config = dict(
    num_hidden_layers=11,
    hidden_size=256,
    n_experts=64,
    experts_per_token=2,
    d_expert=240,
    d_shared_expert=0,
    hidden_act='geglu',
    moe_layers=[1, 3, 5, 7, 9],
    router_score='softmax',
    normalize_top_k=False,
    routed_scale=5.66,
    balance_loss=0.00256,
    balance_bias=False,
    router_noise=0.3,
    init_std_router=0.0202,
    lr_router=0.000269,
    num_attention_heads=4,
    num_key_value_heads=4,
    head_dim=64,
    vocab_size=16384,
    norm='layernorm',
    norm_place='peri',
    norm_eps=1e-05,
    positions='rope',
    rope_theta=1180.0,
    rope_fraction=0.25,
    qk_norm=False,
    attn_scale=0.125,
    tie_word_embeddings=True,
    parallel_block=False,
    extras=['capped logits'],
    init='uniform',
    init_std_qkv=0.0376,
    init_std_o=0.00802,
    init_std_up=0.0376,
    init_std_down=0.00401,
    optimizer='soap_variant',
    learning_rate=0.00189,
    beta1=0.95,
    beta2=0.99,
    weight_decay=0.045,
    lr_head=0.00609,
    max_grad_norm=0.5,
    warmup_steps=200,
    schedule='wsd',
    decay_fraction=0.704,
    decay_shape='linear',
    final_lr_fraction=0.0,
    batch_tokens=[16384, 32768, 49152],
    max_seq_len=256,
    doc_mask=True,
    train_tokens=273000000,
    max_steps=9007,
    dataset='wikipedia_en',
)
Below are experts of layer 3 (counted from 0) of a mixture-of-experts language model. Rows are named router (the router's row for the expert), gate (a neuron's input weights, with its number), up (a neuron's input weights, with its number), down (a neuron's output weights, with its number) and show model dimensions 0-255. Each number is 128 + 32 x the weight over its row's rms, rounded and kept within 0 to 255.
Before each expert's rows: "raises" lists some tokens whose logits its average output raises strongly, later layers aside; "comes after" lists some tokens at least twice as common just before its tokens as in all text. This comes from a sample of Wikipedia text that the model never trained on. Tokens count by the router's weight.

# expert 5
raises: ",", " in", "f", " of", "-s", "ish"
comes after: " |", " ", ".", "″W", " —", "″E"
router [122 122 151 162 132 117 135 117 175 179 143  61 155 130 129 120 166 119 139 185  99 156 132 142 168 125 116 102 126 140 108 103  65 119 145 190 103 137 128  76 140  67 149  94 120 111 143 141 126 117 154 137 165 115 119 178 109  95 120 132  96  86 124 138 153 140 109 191 141 150  88  88 128 100  63  82 101 129  76 200 130 145 143  79 113 140  67 125 108 104 140 145 102 157 149 158 166 140 161  83  78 114 133 121 165 144 162 120 195 111 151  69 155 155 149 114 128  81 156 164 130 149 108 160 158 112 160 113 108  82 113 124 106 150 110  78 140  58 140 148 152 147 149 178 104  84 136 152  62  72 154 105 114 160 116 147  71 146 201 136 135 103 105 106 114 135 162 169  73 106 140 117 167 164  91 141  45 137 157 141 124 155 112 121 171  95 127 145 116 125 142 168 103 179 158 141 128  83  83 136 146 105 100 122 109 103  86 159 121  99 194  48 128 105  66  89  92  77 147 141 157 179 154 149 151  99 185 112 158 185 149 170 159 100 102 191 109 137 173  73 131 154 122 184 125 211 145 124  85 119 129  80 124 115  97 154]
gate6 [121 102  93 125 186 126 141  93  85  90  89 145 121 153 143 129 168 152  88 140 138 150  47 139 160  97 119 157 128 131 126 153 149 124 165 128 150 114 183 161 131 155 176 120 169 109 133 142 127 128 115 119 149  77 187  94  90 133 128  88 155 141 105  99 107 145 145 124 187 153 100 129 105  96 129 109 141 100 171 105 149 162 132 114 149 117 157 128 101 149 146 145 158 147  95 118 149 173  41  74 156 155  53 149 101 180 121  65 159 164 142 108 105 163 155 105 113 173 104 118 137 151  90 168 167 120 118 150 117 109 122 133 134 109 121 102 181  92  65  93 181 142 125  93 122 101 134 140 212 123 103 100 116 137 204 177 124 139 146 148 163 142 144 184 102 173 109 120  99 174 115 156 109  83 119 115 176 153 132 149  94 226 181 101 136 153  85 113 105 126  86 135 147 165 152 137 163 168 133 140  65 131  69 170 103 120 170 154 115 114 172 158  22 122  94 119  92 202 144 164 138  87 130 116 141  90 133 116  95  58 128  81 116 108  99  97 110 118 125 162 137  94 158  94  87  86 154  97  88  74 150  89  96 180 105 153]
up6 [126 162 144 138 122 149 119 146 162 156 136  86 154  78 142 122 102 128 129 105 126  84 169 105  90 159  82 103 146 109 171  93 138 127  96 126 110 107  84 125 112 132 121 119 113 134 168 148 146 124 129 133 124 143 110 187 157 102 120 164  95 158 121 168 127  99 113 141 106 113 136 135 175 130 101 127 122 152  88 148 112 117 165 152  99 111 101 125 185 148 105 121  77 131 148  90 132  79 239 154 134 120 154  98 129  92 125 155  85  88  55 191 113  87 134 155 134  94 157 108 122 100 168  95 124 151 136  91  92 134 103 124 126 139 159 138  81 159 159 195 111 123 143 168 100 148 136 111  50 104 140 140 133 129  65  89 120 105 146  65 122 121 131  44 144  84 151 155 159  83 124 133 102 186 115 143 146  57 158 116 145  58  66 149 115 124 116 182 197 117 183  91 135 110 125 134 129 118  96 121 132 146 210 136 139 179  73 119 143 138 102  71 231 151 160 131 197 109 119 162 129 130 144 110 137 170 145  97 173 187 148 130 118 105 145 122 140 172  98 145 164 187  75 176 146 192 112 168 149 120  84 189 177  83 158 135]
down6 [144 177 106 134 154 171 164 121 150 102 100 174 162  91 110 132 127 172 103 104 183 134 155  75 143 110  98 154 126 141 139 114 138  57 118 115  71 137 156  84 113 116 162 111 108 141 141 102 113 146  38  83 140  79 155  84 178 103 178  70 128 123 121 185 112 182 117 135 129 164 168 129 144  81 146  71 112  77 153 148 122 124 136 135 187  70 133  95 164 145 138  89 132 121 157  95 155  65 128 117 118 114 138 107  65 145 144 148 125 155  62 192 102  91 124  88 129  85 113 108 144 160 121 132 125 102 152 137 122 120 118 112 123 139 162 104 160 133 156 113 193 158 140 164 135 175 101  98  69 179 148  79 147  94  88 132  51 106  85  83 142 139 153 142 135 147 127  97 169 159 171 108 178 131  78 117 163 120 114 127 169  90 142 162 161 131 182 127 187 104 108  99 116 149 129 125  62 133 143 144 131 181  80  67 150 134  77  73 158 145 114 119  67 111  80 149 120 111 126 125  97 155  84 173 191  86 122 112  91  78  90 121 132 159 162 110 137 112  98 138  57  71  76 135 133 116 145 105 156  80 173  85 164 134 114 136]

# expert 37
raises: ",", " of", " and", " in", " (", " to"
comes after: " the", " and", " a", "'s", " to", " his"
router [171 113 156 118 103 174  89  83  89 134 186 128 106  85 129 192 113 133 145 133 134 128 209 146 140 159 142  72  59 170 122  84 127 117 150 124  78 132 105 125 126 142  77 128 133 107  85 104 130 154 117 107 115 128 174 118 120 150 156 138 164 120  72 105 165  69 134 102 128  56  84 161 121 170 166 106 136 114 157 112 123 176 110 140 139 150 184 193 140 131 152 125 148 129  81 135 178 142  96 113 201 156 161 154  88 137  83 178 134 121 106 158 183 116 172  97 112 158 104  81 124 194 171  83  46 164 102 153 131 135  96 168 147  91 157 184 142 170  98 165 162 120 131  84  86 152 118 111 169 192 111 163 163 132 202 110 153 110 102 133  98 135 120 113 114 138 117  81 111 150  46 127  97  87 148 160 167  75 158  92 153 133  92 151 124 110 108 132 102 134 108  91 110 111 121  79 130  94 165 120 116 151 113 126 166 113 120 143 163 170 108 102 194  91 159 147  96 124  97 129  98  75 153 122 145 102 107 122 165 153  91 167 114 113 143  53 122 183 125  93 129 136  86  82 140 121 155 191 144 135  95 130  99 179  79 143]
gate5 [117 117 133 117  76 106 143 131 141  86 151  61 130 173 114 126  73  95  88 127  96 119 140 184 157 154 166 180 166 162 166 154 149 117 132 149  95 147 143 145 104 165 106 140 129 154 156 109 106 159 132 175 152  89 160 123 137  76 175  84 175 102 146  66 106 177 126 106 125 110  90 162 155 153 115 115  95 124  68 192  85 135 146 136 164 145 136  69 170 140 112 155 148 131 160 147 133 138 116 104  69 110 109 152 131 147 111 170 115 215 104  69  89 104 153 154 184 145 113 153  99  90 191 134 117  97 113 183 130 149 141 137 102  70  81 131  99 156  99 129  92 126 133  83 119 113 122 119 104 142  97  74 105 131 165 150 163 153 113  70 158 127 113  76  63 140  73 150 115 139 110  85 123 157  93 186 148 169 153  88 155 139 122 100 112 125 135 143 144 130 128 147 173 121 135  94 173  32 106 103 103 132 110 123 127 170 110 120 191  75 162 170 190 133 154 141 155 188 156 106 110 163  77 139 120 123 140 120 222 102  88 133 156  47 154 130 142  88  94  98  92 152  65 152 163 164 131 105 151  86 121 152 130 157 108  92]
up5 [156 126 130 142 144 116 131 129 118 153 117 153 158 112 161 152 119 145 107 105 171 135  81  57 131 105 136  97 100 128  85 113 121 151 148  73 127 124 116 128 179  89 121 121 113 129 156 119 174 107 157  74  73 177 107 137 101 116  68 184  80 120 114 172 133 116 173 158 137 136 141  94 142 138 158 132 170 116 173  91 143 122 107 114 121 147 133 171  84  94 188 105  90 129 106 139 115 146 161 189 188 116 138 112 164  99 130  81 143  94 139 194 173  71 120 118  88 151 139 148 152 112 118 131  68 145 106 111 142  89 161 114 105 156 173 130 171 111 185 106 164 140 129 155 184 146 119  95 134 150 132 179 165 158  77 107 112 138 129 177 117  65 176 185 140 149 178 138 125 150 101 193 128  87  77 129  89  92 127 146 123 100 124 141 113 129 128  96  90 115 134 143 106 187 107  99 151 212 138 157 179 153 161 175 114  71 137 108  89 171  63  75  73 134 177 129 134  83 103 168 123 129 154 157 114 126 135 155  10 135 154 158  79 183 109 161 118 131 164 147 118  72 162 105  85  76 103 128  96 134 161  92 109  55 118 150]
down5 [149  77 157 132 133 106 158 158 184 137 136 158  97 116 143 136 158 137 122  72 100 132 146 125 126 147 109 147 193 101 100 101 194 108 123 160 134 117 157 181 168 105 185  94 114 186 122 134 170 112  79 118 140  81 130  98  33 173  99 112 133 131 148 107 118 137 123 157 169 145 152 150  99 117 136 106 102 172 103  79 172 130 117 115 158 164 184 139 107 189  59 163  99 196 122 155 136 135 201 150 109 102  96 102 141 112  81 154 184 109 126  88 147 103 103 148 131  86 124 120 119 192  95 106  92 108 175  82 138 129 163 115 166 147  67 135  78 185 114 158 100 145  99 128 108 167  88  88 149 115 134 141  90 151 148 145 117  96 115 123 107 183 145  67  80 103 170 183 107 111  91 171 114 125 149 137 202 102 140  72 114 101  96 102  82 127  84 159 136 144 157 192 158 158 130 130  95  90 128 152 148 114 122 116 131 195 113 145  65  61 114 165  91  99 118 183 171  99 152 116  90 113 138 162 113 167 137 147 126 157 167 135 142 113 119 122 120 164  90 100 173  73  81 169  98 111 172 123 194 159 153 121 127 152 131 170]

# expert 63
raises: ",", " and", " (", " in", " of", " to"
comes after: " a", " the", " and", "'s", " first", " his"
router [159 169 108 116 121 183  96 110 158 189  87 115  85 136 206  57 108 144 111 168 156  90 187  64  93 134 126 136 125 144 152 143 111 136 172 132 204  77 157 176 133 139  94 101 135 162 103 124 155 117  97 109 135 102 155  88 107 173 114 119 156 142 135  88 156 164  82 114 139  68 118 134 151 168 116 150  76 117 156  69 149 165 114 190 157 153 133  96 162 113 145  63 110  22 110 132 124 111 105 107  68 157 105 144 133 153 121 140 145 176 149 146  98 132 132 123 168  98  94 128 129 146 131  89 125 134 103 138 152 142 126 108 167 114 204 127  90 186 145 164 127 106 131 144 102 109 127 130 140 139  85 170  91 147 163  88 138 142 138  94 170 100 112 159 112 114 141 116 105 134 118 101 133  69 108 136  84 156 141 109 154  89 101 131 142 110  84 169 136 111  69 101  94 135 140 156 123 174 122 101 166 149 169 114 167 143 133  72 159 125 111 171 107 190  98 197  67 151 122 119 122 141 149  26 152 120  87 165 122  65 148  80  86 104 107 114 129  76 109 141 163  88 111 175 123 100 153 130 163 151 199  80 129 156 108 175]
gate0 [155  77 145 138  91 169 153 141 194 145 114 126 112 103 116 131 126  88 129 138 202 185  88 115 131 131 125  87 173 151 166  98  79 101 166 140 120 174 113 121 140 134 129 136 154 100 130 126 103 130 101 120 116  80 135 124 147 118 137 116 113  52 137 167 198 133 137 117 145  85 144 138 159 126 141  92 127 155 122 140 122 151 125 110 177  42 122 139  89 160 118 118 109  80 158 114 131  73 154 173 117  83 132  95  81 135 191 114 127 139  59 149 147 123 134 115 136 187 126 149 142 142 105 104  86 123 127 143  98 140  11 123 148 149 131 101 107 121 161  67 135  66  99  99 104 120 103 159 147  92  67 153 107  90 181 127  94  93 138  50 169 165 133 108 154 128  93  77 152 116 156 112 178 121 165 107 134  81 156 115 193 108 159 150 125 143  66 143 126  36 131  95  79 120 135 140 135 169 154 186 123 167 107 117 153 161 157 109  69 137 158 118 151 182 144 121 151 173  81 137 121  59 183 182 115 144  98 161 121 175 156 108 123 104  74 143 185 156 133 162 108 138  80 151 185 154 131 183 141 133 134 113  89 118  94 132]
up0 [130 181 112 104 141  73  87  82  93 119 182 130  95 109 106 131 109 115 120  97  80  65 131 147 159  89 121 163  70 123 140 133 178 153  70 113 168 131 125  86 177 146 117 109 169 155 139 133 150  79 126 144 129 127 171 118 145 169 107 111 149 153 109 133 123 119  93 132 155 169 176 116  86 101 133 135 127 105  86 131 162 120  91 163 107 190 149 101 176  85 133 154 107 173 109 104 142 144 115 142 162 133 105 173 146 100 101 120  84 140 174 101 104 154 119  73 131  89 118 110  89 141 160 117 100 126 102 105 196 170 152 122  98  80 187 163 133 144  63 137 146 179  92 138 185 123 130 138 136 128 175 154  88 114 153 100 195 144 142 200  80 171 154 147 137 104 130 128  95 206 122 177  73 132 105 159  83 188 135 141 113 189 104 112  97 128 172 150 121 160 137 147 138 142 108 164  99 108  68 133 139 140 123 142 107  84 122 111 207  99  87 157 135 112 135  94 112  96 173 163 144 208 131  66 140 125 131 118  99  91 148 177 105 114 194 111  69  97  86 114 156 105 183 141  89  83  41  81 145 148 126 130 179 125 124 111]
down0 [ 91 109 120 184 122 114 151 128 138 102 183 130  75 144 120  95 106 161 168  72  68  93 130 139  80 143 140 166 109 113  98  84 128 103 152 110 145 122  64 145 128 106 126 137  99 108 127 150 150 147  88 172 131 133 117 127 114 135 145 146 122 105 137 138 114 151 100 110 178 102  97 115 146 130  76 148  80 119  89 126 138 158  74 127 118  85 109  97 199 106 183 111 132 142 107  79 114 181 114 137  95  96  86  69  76  99 100 143 144 187 143 151  76  46 151 137 159 178  60 129 145 168  81 119 130 116 140 100 166 120  84  96 136 166 142  73 177 123  88 137  96 123 126  61 111 164 100 108 112 157 109 171  75 107 165  86 109 171 151 207 154  71 132 134 109 134 137 108 129 147 147 135 125 178 107 154 148 112 118 114 117 114 136 118  85 147 117 147 167 168 101 146 174  92  70 126 240 196 170 179 150 152  88 140 110 106 153  92 134 125 106  83 133  97 201 131 167 155 103 110 124  93 101 165 131 140 142  71  80  53 124 193 148 152 106 111  92 141  93 149 153 149 145 111 156 104  97 103 109 158 153 127 156 141  64 146]